Weights of a small mixture-of-experts language model, trained from scratch on English Wikipedia.
Size: width 192, vocabulary 8192, 25.5M parameters.
Experts: 128 experts in each of 13 layers, 8 picks a token, a sigmoid router.
Below are experts of layer 3 (counted from 0) of a mixture-of-experts language model. Rows are named down (a neuron's output weights, with its number) and show model dimensions 0-191. Each number is 128 + 32 x the weight over its row's rms, rounded and kept within 0 to 255. Numbers have three digits each.
Before each expert's rows: "comes before" lists some tokens at least twice as common just after its tokens as in all text. This comes from a sample of Wikipedia text that the model never trained on. Tokens count by the router's weight.

# expert 102
comes before: " in", " by", " to", " the", " on", " a"
down0:106162163108115056109108144186154181128126144147163122135093112112129098085144111127091093136102117112122091107116112091060192083124115142109086108144145106145108052111168103187199130086082090180133096115171139151116161175112101142078089160174095122147136129150180134162199149116149101166067108142177124140112069144152164076141144138184126138074135142128160176162083184121167154090117144052124124099090105093121162060143122118210127159136131191163129093129117107123116137122162107135159163097083145136080159120146177124148097133070154117086134145151173090159176112127137144126
down1:133101074115125164138113129144116084145138169175167128085170149131173148112085086160122116118083083069119137168057128124079101100113148155119138135117112085105114151184134142149124119183088137089124189109141093135147086184106051128170135167137140161083083120115132198102095167172105127129116180134166085136125095137196144104117101142135191155141148094114206113187100113161140145109077136112122166102146181110044169119118182143167115150202094140144169141120112145181100137108139083118098119149106071124110092095078094181095155105158122150057149157121146084128166144148140124150
down2:118170152121139125138128152116059115141141156133082153155138135118117143116120103159147183134103119089100157112092101150131174130165093136136036136142119134196094105128112146152103121158162133094140137130113166122162125116127150112084113173003093191150123121127127125127111123112110156151112101082108107168126209113091117191116147171228113127175122095116105126137208109094128163115140132169148075127112113094122082189103181095144057068152115138077107132116124075152134155115138112110148120141176056063158175106134192121160119135100131106152133140149188075147147144081100147103
down3:087139093131147098130120108119158104139102135118170153103151179095062166152168140198097140100132110128116152171142143130150135106151102150067090142120145136178125131125129137095172102172109146211175106075098129136165138093114115120158121172134101105152104114147098102146141138119145149111125106142135185084144148123093159112080158123169146051184062093136147065135095108114119164100183120139063134090115157089153110141167227149150113140135132143093089149170119062166154176112109105185169091092136109135104137156127225100082085077164181080116104137148110153186106073157131121105

# expert 57
comes before: " the", " ", " a", " his", " an", " their"
down0:139107116102163152148128102133129149118140136147114156089085083130142097134082170131160109135112113131097065110119159144163103113112123114173116041188094162117101122097076062127128131091149077185089101112128164128141143172163087134180132166117061179163160061159109125171118110103100152079118124155109115122180093069163089130128113117166112143144101168084066181166067072134127122064132126120120084136080105101149163111172148191189105139137113100209198131185099090164120139103169145169141114110093158126122159164145121117140082168134132112165146133131103140139105110182085179154
down1:093116096112088140113096172111131109143163154115132145124176111188160148117113146141111114115127154154113044109200067109142110173139131096122119094121158145086114124061117063155127173170150125152136055083144121108164121160123154149160114096168116072119102105155176150143120106131117127145103095105190103150183139099127135121165178094097108129110123130112213081101072152194088124183159131157138134130127130097128113138109111122166095151171227154092128082104138073092123158160096143138147215129079115136160079133104134183167108146145209089165117113182096105128104145085169120120
down2:115122101123174156078133120125109101068170163186146150187154101104156091109151095105130153166114162143105192142053127150122102094193149084138152140077181105098133157150087154190126108131135111149150167136124156086106159069131130100117191132136168126151127112137092180126087182074122146104115135166144129091134133148107144143122133153159128116142147147119090128155094117154127093112153186148106139113126072098173087157064165100155068124113137150096099078144120165089161095125198168188130088069118101046122130133049124136099114149107156127139175157110183176083087099154193114100
down3:158130152069121150132170136135149095160186113187125117187148100106152136072129112082093137134079098119114119125121140145137132141111181132119136139097098079134111180149161100126114128153102175208121092099149183132131118178110096125101078072172114181130117172136129136117110135127087118111090149101136101225175165158173159114103028132113098123131107151095166135108131137129169154045136116094125137106061087133092163057150098128128148171109117100153139163110150167072115122135180108067146155144158143100083114199141092125120192120100127161132118163173056068112140152112128091126

# expert 7
comes before: "9", "8", "0", "6", "7", "2"
down0:115087110161104135103102085103054139156134107151180184142149149135146168097075229105158087151183145129100114114130081116121120119147148152101104139143135191130063136116209144064057118129138096133134100144126162100146065099156136132169082154111119147143109175045141086146137145100082104111094072152133170139133124103125158129103123116100095110164106129172131112105185151097102094156145072125141112112132165131097152167135172165072159105164121118134212108146145157103131128095128184146083145106120158154155176153135130093065074159095132112127142129139191099163163143204114128089
down1:122093050228149114146143136147127155124218103095093172092126104126161088158086167129145154137157070134136134139144149139136169177144094052105090145112140053126143088125047089061171135155100061108119137080085121096109171100069122121152115146163104168131134132117167113118141128094121136107140094067133086129132127131138193127086089108116160117147102120103090164116174138087142107091111117127172159120147106138113133147147093161119151166117133156092161195114173140170104146134080122159108214112145129130078088106120111112105185143192140132107151143149195099136112114127081164155
down2:103061178138167096189125138145144133127120100093165166134128111107115130095117078087166162123166160141115185107124125168193187128182083141138129066133145188166147135128129097114091087104153171139162132117138092171155128080187101181135100086130087090121080160162133129144095054161112101142104097172102149182097123134137152157082118114129159131183158117127133154094103174166083116066107104145092133112118130151183060082099151103117195142098124143196117088112150147100141106129156151129119126118179103083158096104136125140188163156080145114050146092140136098094097202131143120083
down3:116127173148115086137123154174166140104106138136125097111112170118112142101122112083090144162154089142100158147170120109170066053078081122119171172142142146125106110135203134127146149116053043126133138198164130103133138094135115107092174064150103083107194107168168114144135128149146119146102113077079147184144161169114149122128117112091102146127143108066148181174093164187096117132153135089124109144140142134077147113126074135211106180164101102180176110110139119121164082112159054143183095126172171113112081119165115136139154115176148113114125085152139120154101161151080156071

# expert 86
comes before: " ", " —", "a", " +", " ·", " Total"
down0:119128097160135165145151076101120110107123132119120077159050114177122155102181151137170132135167077163139130098158083142136139132157116138129138092161138102104169065169145117130097185166092093133154136194172143104134129101131133145128160046134132139165140119149109153104113114148107156133095094088079124145114165099128123091111100173091152101121141083195158141136148141114144090162115137150163147127166094131122091102165140085190156119138139095075200063149130137140246124143145137064122149153105079136087129080050117139115183142061070130118156130118111120095128231156104109128
down1:118134163125172091110142147112144173135187211126126115147107160174147144160118122136116140172133071094125098123144087079174098125090068109131146062170108117147062141097112151115144169113107188146154129093099178150162205114075121163103144100090132123166097119102107108092124176142119123061178142174093110180164132140078149111150091112164166139128088179138113129144111173120134135127172109085099103130158116096096138084109147134084118177160127080105102128111183120187159100141124113168084208085119145169120102098171088122120189095070095098112165080099106128143150134049135159159
down2:140076116142086158081153131092105074147138186156129165186079091136155131143101082102113074142117090172072132142202108122160105112166100115158115119130159159135101139113118141113069125122194127120123135153179142110151099141129167204137135111105104100181162100131119149181128121062154136147137144090172115209144077156154157128118061129125136182131157121112129122102108118145101097124084127089155137147142063118122087092147076153110096158146147186107123107067145090148185143093177118127156177179160126066134106148132111165143108166114169143070013099136168082118116108143148130142
down3:153121126142209118087157102171129107144133138138151195180059086151094170162120162108139140081118141124127177128147108123145150096156151135109117153141149086119150104133081124114141105147126143141065133136135143210098122114151022098130091180151095126073145077111106160129123124105142157128130155098155096076119081125184122133207088124195098111107133111109102196152139121168193103098094094135142059077136164066132178122125143097115152188112135142167141123144080127060085165166175164086114114082119169128100161069134154128179089147165136131138165122145121131130147100163128087106

# expert 22
comes before: "1", "0", "2", "9", "3", "4"
down0:121091192110180153132131146152103176151145083195122125114110111100099081099125107123159101117163143139171101195151177108150193068171135096094153154115149107086085090133158096111125137121186122125081131144099096070088135102113096139151115111122124150175128195160084164083140101084122148092087180112146147079128091125167125114087135078084116224130112156120144132178049157119139156158078141083110122079131097125156165172134095107129106070131110106091121133139156172143103115149067130101136146075075125130194141126116116142095121149171180064140156177157071136152156138142152118163
down1:088078143064146135144129119132136129150123130058137162094107136119134120101166064124174135080140160123126135085096109087157131086102122128134084103150129073097147170083113171092112140146107124076139076203108105142173163067159095082141076151091143141118099106122126089214197065118101162140099098164163182210132128163115126121139140078149140162105173149166154133151126165160126171157105097099140176073110158077083109108137137162154163116103176147102092147106148219102167132176117132097164163123124100160141184135167143140131117162071155145130105173136135121174102156150094131091
down2:115110098178127124171144105071171115133074153133142098128146150148175170154153113136127105193133146066150148131146158130140161129156145092129118108138159138139137118133149087114164141092106108131114140105140113119067134174189104109135102165148054124147135135110125068165097127091090118178141123028144090128190075165161089134158203062133100135117092114140099145143190150120091176184132143083063105098166114090126131093099118145164141140096142118180161109093099077122123149104136159147037055060116175144152126148151098138151161166094118136157125170154160141217101148103116126136
down3:074090154121164156107168164120180102141088104167073098089111183195095158109124163173187116117156153111168086108157129131139075104131072112127115121130200092099114120095085171118158124124162114112139065146118159195111115113167125127106165088126126115103121085134095144176118143098175103128101068103168115120128112138130093091110159112144130209108080153122156129110129136166120113141164145136151190155130110093076070113113163115056088127098152176150058107167206123147179127094164217147171151157131107151066162170118129144137131121103109087117125146151095148119140152118133107059

# expert 56
comes before: " ", " —", " +", " \"", " A", " No"
down0:097109131112116170120116102168099152089115098148127169128172024127148038083087102074119191152109112149130125152123138107107132189162155130124128065138095155138129179153121138152157176149131115152067207137112162172130118110143150148118132071120075117133132082115133092102110088149153101140074146087099131132118127094141176104121115148129123115131154133160130076061116141081123148102142174134159106150139111121120088134179149198143142164196133143158148107168089071175161087146139157165140080121098131170132086108081206064143101135133147143140143114142087122205168074103096083094
down1:110157130106115163119222100050124152166099112113166089000106154115178098095135151125160162182126186107086083146116094120153123142092137142122109150155157066179129139182101118133099130145107114201105109135130131113050117119189151167121144102123174184109151111145142158115111135091116167176068118140122085164107129105139162132158095209174128169141108101163131155194133134067122130115170105098147124110121122091121141108148121101130152118121161116168099136111172138118103109120151068192108065107100139103112142166184161107139135123077093127098114098132093116163143138169169161111
down2:127156068107174119147124177195146090111101104155125110174014126095160117060137146096134132177104095155132187112109205183148125107099089123103161175108159195135120158137138150083079136092147075139152116197157168087159111092147115178160185180135071110129088072104132150112100122135088134124128145113163083164154138154118203138111050175111145162110082101152113131117123159161143159126097171161124095132159159093098132143133136112100121111130139093124132094124157135110129083080158120099125158112143165113144103162142111098077131061124056144124117131077117116151108182104100157132
down3:133190084150112088180130159129139132132101093080123196122022158097101080079106143079190110105104114055144124161167111185094085180150125143142141127148126137156098135142182112119145157080155186117109105071053048132129130081113174170169132139103103082173122139122159176086142140102118171131121130081132084183116127134123092107131104129122205166145127097088153172117129167165136097112172125100104151138136119106127153169131182128157137120110196075096097100115113108187116156114083147116165121110148084106094092158150111096135178108142120177137155128142132094162122149141168148086

# expert 89
comes before: " ", " •", " Born", " Total", "=", " York"
down0:152055151128108160167142079127125123081080127081149124136065106137203127095175101117127126088145149113209143140120166136114185104081129141155113131100088139160154119140162118136113213128112123136110136147115114107155154081127146154112184116170113185182143124057158160171143139173136134183110114080128069108122106151099107108100112155091133137117139112120101154152149137093174185083090144156064106083103109076097210133077166133182148165117125113115086127100118175136150075154181060154070108117136202116116132153122160139103124139119198118109104113189135118146111129073118142099
down1:137097134188085122136104108143095096072121149125155123156138112150142080120157110138045145131097076164147172126106130125151156151149021137081128190129134097141147112118158085081092122139136104032093127138068130117104130115198114145122136146094112127138153149081163126162155132119132152154096206155082133157168125120127169143190115135124104118155141185144140119102210139198087130056147141111091186121078174114147127170191164182099126146165116102079101163113127178093107103141094087161100122108053179126174110088139134082145114153121168146136131120092126129143110159134125149147
down2:056123143068184119149138122101063093117114113104128106121094112167083144145173166166149151130127097090147123054093165119166151128130110082191114100165155123134126108112121075123111083162121176119138091159191175111110143145135142198121108099062159169120156098119140129174175131081147130102154070060142124136084122092184149170204104127131149162100122154117128124154145140132161162125149088121138125053073145139140156106152130116182207161070085126190109131088167125140087145147149137092069196108116171113130131129080135064138105167144121121121106128148120057158140135114131159157
down3:151112115186162158067084092089165079106162029097140124115156134133125144112163123104145152038091114177178169170146111100151168180097151128117092137148151134183135106130124111089109103119088146136141101150085115110161159109157127136085087152150164143104127090172137052152127133146133152123123122092089103202148140107165184124109127147069139149095122074083124087153147113134157129167098140150107107144154134116115137109122120045168122147099163049132056125123190133112149114133132110060122137159148137104140120066124143108160132109144175084142166173170211116113105105205140147148

# expert 104
comes before: "0", " |", "–", "6", "8", "%"
down0:180188083103081135120096126146188099083119136222089133158066132103112097107151128133130123134104099119178077037144147073137104113085132133158147176176118122149151090037158176069133118129064146144128139142107139118140099089105153186168130117163101124079081129111140090117079140159142140116140148150171139115115107157117138191127107146187105159119096114175132131173114118116108119114135153146138147121110144108061102159170116124144131087140165105098073131152172152104189080153131151120154096129171141156069184130136162107065127206149077115146158174077088116129134155146117090107
down1:099083119119124059094180092143138147132112115123148098177147174125109100136108108156182109131046180127152197172142138156093077119103132117036123071130143070108124112128176144149133145148084132116124125170143119119115112169128105087136074141113146133120201093134107158185131144083117154101130174170122102131102117119143159169142136125118156096113112081117172160115186101122159112132159090181117158117133075126082100165069177164149076130090146109167153149112110100103114052197132207124127092195070108096167119121124113109129114183120166153127103118123167088179079145166149086131
down2:118123128092104119178119178069155123086059134133087119161144193121093183146137110135177148160080134125133130118092131170143104145181146174127098183114159105139159120174099136076074125198163123161165128127030146135145124141121130141161114128164096200182132056104142147178120157106096136150112106108163152150141143091143122088149163147093092134107141133139139174052069098140114125150136128119132106144095134151097151152161112069130099055130133152106181131127112152106076100128150180130114126145125078088161116136074107136045123120118103176191100113171140109108097065153117206121
down3:083146104176168134122157135128170152086094086135156056121128133139141136137172138080096139104099160084145130111112117169074142160188167113135063123171174102167118132126088110184087129084137138102081128173123121107118174118121140088167119145091136136173157125206144159125114103107201125140076094151142188147160138112167152089126100189156126168145093145163138043100183095139178102167166070162144099138087126126145082096142137120127114132133178227108130112082105118127172148122104122082166063099114098149137082114122142160162121130125135115102095126138103147169081107094213118094

# expert 40
comes before: "0", " |", "1", ".", "–", "2"
down0:140145099050149148160118148153102093136114112111161067110146133152156177104123153126099168181130177143087147128135131174093153179135095169069139120093105104180121071127111133091109072168145131142093141143147149123074155128096107135149161130133082119142090085050105128093160083093096191161144130120183160164115153083084151133122117125173171147101148112100139114095115147099141138072167195116186091114177173049102147141173109097194093171139124106129101181143091105115100101141078159151095102111123175152166169103040152165149156105175120095143100107127147147151124060136099108112
down1:167112123117051174087158135122095076126092142108130107121180136144101182138189067191077108147172096087147119114148110128160100093123107157154108138124159145149150127174127154175191150098089135133110121150090091099177096152079108112181166134087137148137111148089124124090099115129119152116142196143103097074146061166147095180151136135203152101108158081220098128147152123121153120155133140135190065177129116134120108112141115160114072156145067104143082135143123191101132100173077169063128191135197108103111172140078143092133143130124122152135125066097150097141121146118142123120
down2:130110132087119117163146119124175091142135119175072136155107169170123112117157090142169116175139083074124130124151075174128150144112071080117109129139090132098116173173112095157180169104124190154134112129072126110099111093113098129173173146167144151209135139085116116139122147173137136149157059122145087130161134060202126174163108105106052106112048083123129088145151140066139128101117153165168122145163115133141098062180141104126120111110176097183179157138106134188147097130163123085118119126137106093106080179149213096135135121180111123067140138121154117165125101109133192142
down3:104128176159117180177176175152099157142102126145126080073090144117137083123131084183098149079143164120087100108163110120069132130062150154177070051166160118140158099077168118079112155127120195116147138122102168107101129108135177091120125135118136111137138117146090145201120134094187145137116122151134105134114093147129130113120081088142119201119175081122134129082125127133098126138182101142159120123117095138118145125090151149198181197038076114090104162090156103116081089152056136081131123165144100130064134123171127100106083145113153092202116155144148162117135090146107113146

# expert 60
comes before: " to", " in", ",", " the", " that", " of"
down0:164086142161107121125168106143123100066126114076088106130127153135124166084126110120119149094141115104099067114178149142149166166143092046132130131147091047160138114167145138133075133144119147121173106109134109182111085116180088118159153100097134161108102046164092115138133079124149180093129109182141140181089115103107153080119052143119132129121093163153140126077057161144151158111099170151157154196140171176116104125138163126153151117111102146037111119087146069124148176137188114184156177121213124111170160106094146147096147074106136117144157121119139118134170081150137140175
down1:112108186159112112115119098151081181128118133146122174074137145091127120119067098126137125131150175118125057167175086104172140113150170097094110091137116083134114081191161130117069112146128165163144106171121122165164111177132145107082110124074143116108153101084131115121181166068107112158119194153126143147120148119140125070156143151161125141080074193121161104151108071098083198087078141231140052160122073137101133150103116101110132153177108102119172159145098140097161132168130151164128099118149192102159122088155122167146161119156127118141122089169167094065141124102118069116
down2:143169124062163151125114175171151067098153146156136131089124094168167147128114154135139094129078092045136139136114121171135115095180093110133064150084076132102149133110182135121118071105137060083190127135119100108161138110151177127149111069104097106114094138124104138181131106154144159116133182114092136145189164105163107163122108124118180180190121143100111146148139124151072085156097094124123137190074128111153127101164145140141090130165147112115112134170138207128117097117128180127136054135096099199154133067170146126066085099139174107115136134168130088168106194069110100118
down3:167125140162149093105098163123113081170130088133136097111148138076147183182070078109173152144099118115119135080079097131065125149148151151157134108198135118120129126224131138157103126132125103211144108157139070236163111092129201099117130070122139093138131131142101114144095176152113121089100165117113090117124142160172136127070114165155136115172182126156123064095121106140112128153144137140125064095108102143139178124124147144129138076141139140156111130131127127073102165033096123120117129117136147138095091140133187099118153151136117088160125126095185125029095180165163135099

# expert 19
comes before: "8", "9", "7", "0", "6", "5"
down0:091127100186171149111105103134083131154108069190130114126128154115072171154184121138136101108037100117141130121118123117232144112111126149120141112139155113148129127176088111176115119164137100145174125124131132141078112166181143143128094118145143128088099129100138142153093150131125111136176113094115130092184157097122110141126111108180091113102174159130121123120127154117190132100148158173115132102100059158113113154124144110133132158111110198081062091064142128159082163111119156129116118085083082032111177172169096191162182153157121125163039126199076109148156148112150162149
down1:066113093166132155131103108143159133142145090067132096161116148181108165147122080144158184042114114118103098134161060093126066121163150134101119153164145152169127143137073126139140160190120096116134146132135082140153168174208171112114117096139163154131127151123065155099153108091145149133093127083131082096195148175167140186090108124136150163119125096126131087109148118079103168146183096193085105099118137145102076162102098087135121110119078106116111082151173114135160163129145124122090118085115168120110085128146128097102132105113158138118131142162049193210152152147142187058
down2:147131152126169134157121109096139138107175136119078054071159099131145170141122130129173196111137108094084153157111141154115129177147160138083079167142086124095065132090070111130142126169164147116119143109130119158124170128141123087096145112124085137137138172147169143132113204056084231089133134134159078171151102120099150075184171151072188139126161165119082189208138162133166134149104154086115140127169077122127157084162106125065108097174142138111157142141117163130136114155125126111096127062117160077080121123126112100125120120083129087148137117137089103149108163141192088071
down3:188139133115149104147118116142098105100088083184160186147172078094194097119129157129144152144106087136119117154102105121223115070165192103169172076100141094113114088176102103099105120121171113108147098087163174112066203143108183109103126107135155180146067109100137114148149086104127158164098152150120098167160149133106087136177089157111194105124113141173148097102184129152147162100117127086097111100104106140071112098107175205118134112120150117090116137136130109107059140069203166172127127165137143165135138122114044096123143149122136098120125099103130097079130155142138150138

# expert 65
comes before: " ", " —", " \"", " L", " N", " No"
down0:087152149116161083107147113184083133084169107110128130172136194141147138123137171148118098157159183149102114151147171096103153089151121112166102104103149172125087112113158092076165134111091226105183124181127135108163102183070101119143176117112065080175174096132133125158087118095060116127117101128081138087159163131101169073109132166074164133135136154100104065094141131150166152156215179120090155132114110131130094097169129070115121091120155122145151139119154095168091196132102153154141115092147143133143141121126058154088133113077069105130131122108156141144094095121093203136
down1:141122092151091155160111157123099137113168140107036155137139091143134137086138122192111090140148078104187119128159149175059141154200107116045130104141163151174132168154131129140106117154161162117111124139169139145086102092051128144056127145152152117137148141134154095131125087124138111095081200125120128176142121166126117062106139103105156219110097118169105183091128139101153171063084108131107201101117136103099136155108141131194139128123115072092115147072116116109131174149150160091136163140159100111149180122140111083123162117105140166072070147138152154083136130068067106119
down2:141158116154192082117106182134131134085129076101144112130063104140159114104163128128090175145111068145064150132151135177150107150174182137135129158187152111122070164124126054157141113181179172200098155125150092114160157089139100125130198135075130136137171109142059069122109146085081199135176145123080128159122094131140125167216077111157127098147121128175159135133147137101088088153141105104113126167084071194145106117129110146117127099081102087120113109117094140130121126091133074147097162103138141113100105108144131147178148119100092106153118052134121138120157113068173081112
down3:128103089083166098140102143156139113078115110059219167135099135119113124130107175129081163130137101167081109159116161120024116178101099156107146112142156130110057089157096163155074109154152151104087161169101088172203155143161132050149097079083119131147136119154188111129128134123112149143093092140126093169104132122088157128109106096152095145138162188157130165086138081137160151153163137226172093129091142131086160131120149066144150137169116172142146097135083149138136179163124141165118102116080128153105143171136112164100130141194109077137112133158148093173101145109115160110

# expert 41
comes before: "|", "1", "2", "born", "ian", " League"
down0:152131153136076161125146109120160160114191141098137144126099143149175108147138184095175125140102155146153148096110139122109151110126140110062107089156142171109123121148143144152106145185156119172139046158101077133143092112109068066090052067156139108108155096033097076067170158043102119057118066148126160156154101065146147124156104118104112183171095167104105143124129162162133158162172097107104105137194120166136145130100077121152138128128136153157116120148131155081139153184088096134128111140113139172097138092153145096161146176130159073126151101095124141121080064172163134118
down1:182119120135164124147089116148090183136120075096119144126108105117171088065086164097104098094138159178140109139169125174133165076138112139173166059148105127156168122125127131165162104128109171091145100152172120093171104072183145094140120109150124109150113103126119094144136140085133121135130170121181124101116196068199154146110120160199128137139112066162088195097122123095090123139118082171058076045124090117121102201162080124122095122153117178120102138091162140166131143166124068111154137090121085168169117109100130137158081143116140106152109168130153103118133115172188198138
down2:172145193169096160093127203079170116141161111067103135131131040136139115142079173149165098119139153116059157137122125116129110157170126092148172170132129150170115117135098118124097157113166128121063145095107144126174146090150140125136135137109078119150136142133135081176102145152114070201111099109148150085169203144075133143094117145142143087130124175066106107115097088153077153162117126185082130140117103164130121069079135102119149161192163129133142087172154152055066090122109108108123125095129132135155142144247167138124189101129102146155143119122107126126108102089144088103
down3:146111158174072103155164160141127158124110120130095186114068110169104053061176129106139103184145154124148157143097095155143115105140155119136074066140063082125140104150114160144149121139154152094141157102120169172144126113104082078089110129151081117140187083130158144096112118125073099119121088168074081226156088100144134115102121127157131147141114066174147137053118150158141175111087063177146156103151168143097134180140062129091083085111118139171144137106177163131170123129108142111146114140148119131138151153130184115061161168188128148153141107152158106148063096135157131095

# expert 123
comes before: "1", "0", "9", "2", "8", "3"
down0:121134090118109175089104140125127142102129169115139106109119130156132148069165139121126149158164123124122100085195149067139124184115152129106134149124187150128067113076093106157177093132066186074098160125166135145145114109183137122161144105093137147097108105127111106107090155098154158140155132097185127181126138101172119117159090089153151187111167189062143093137159175156174160122184085124115154143075170122185124156114116083129147109089096144069071162106184134106153157139130089072218141096122119073136148117144124157105125075095131117070101191100100143136049098112171136111
down1:128127173087196130144166105110140124103150091120158122144068157187065101124175217085132181138120131076122135143121141145109165129126170068153131134087123105165076115111099143073139201147181105143111102060154100157137173080119142148120137159112130129121106143113123042132131142107131133132187132180102091122078125052105167132172109113083174130124102154114152148154117083148174077113151090163156132145136096188162075096194117145104081110122138155168065118155151144098142135136168104086137107092147138084128123125098103205112136157135128040131189155117138132100161139136142149134
down2:121123118148110148115218097113102138048132147184109119102023124136129193164154154191083143142124179032149132161146133071160110173152130101153163124155163107100185138119147142152065098129113111175113118160123179145181095111086160076103094130118162139134099096120155159156129152072109118099117095129175076121122181115094086119166109106117163106108134164130076137077118126066150063085124106129122069148176169161135159126168119085114106123100148152069126150145086143151118117095107127151217118164139146145114112083072162128127152125116135124109123163175156127113132151144144101155
down3:141079070167082153118179158107153125121183133111091127127150137161112110096133072111150132103142140153165104086166108130087126134114142138143147079176103122101139169131043152134150133089122081169160141107095162155092132128137057161068111141139124161113141088161144157117162135107126183074118200146095176147136081197163100095152124171162132136142169136143075090112117145106091114154101183129120074152132111135132190124144152215203128129143066112115128187160118146108118101126093099135048120181154083150077099128099098089145096103094143126098130176103118077166160131154155181087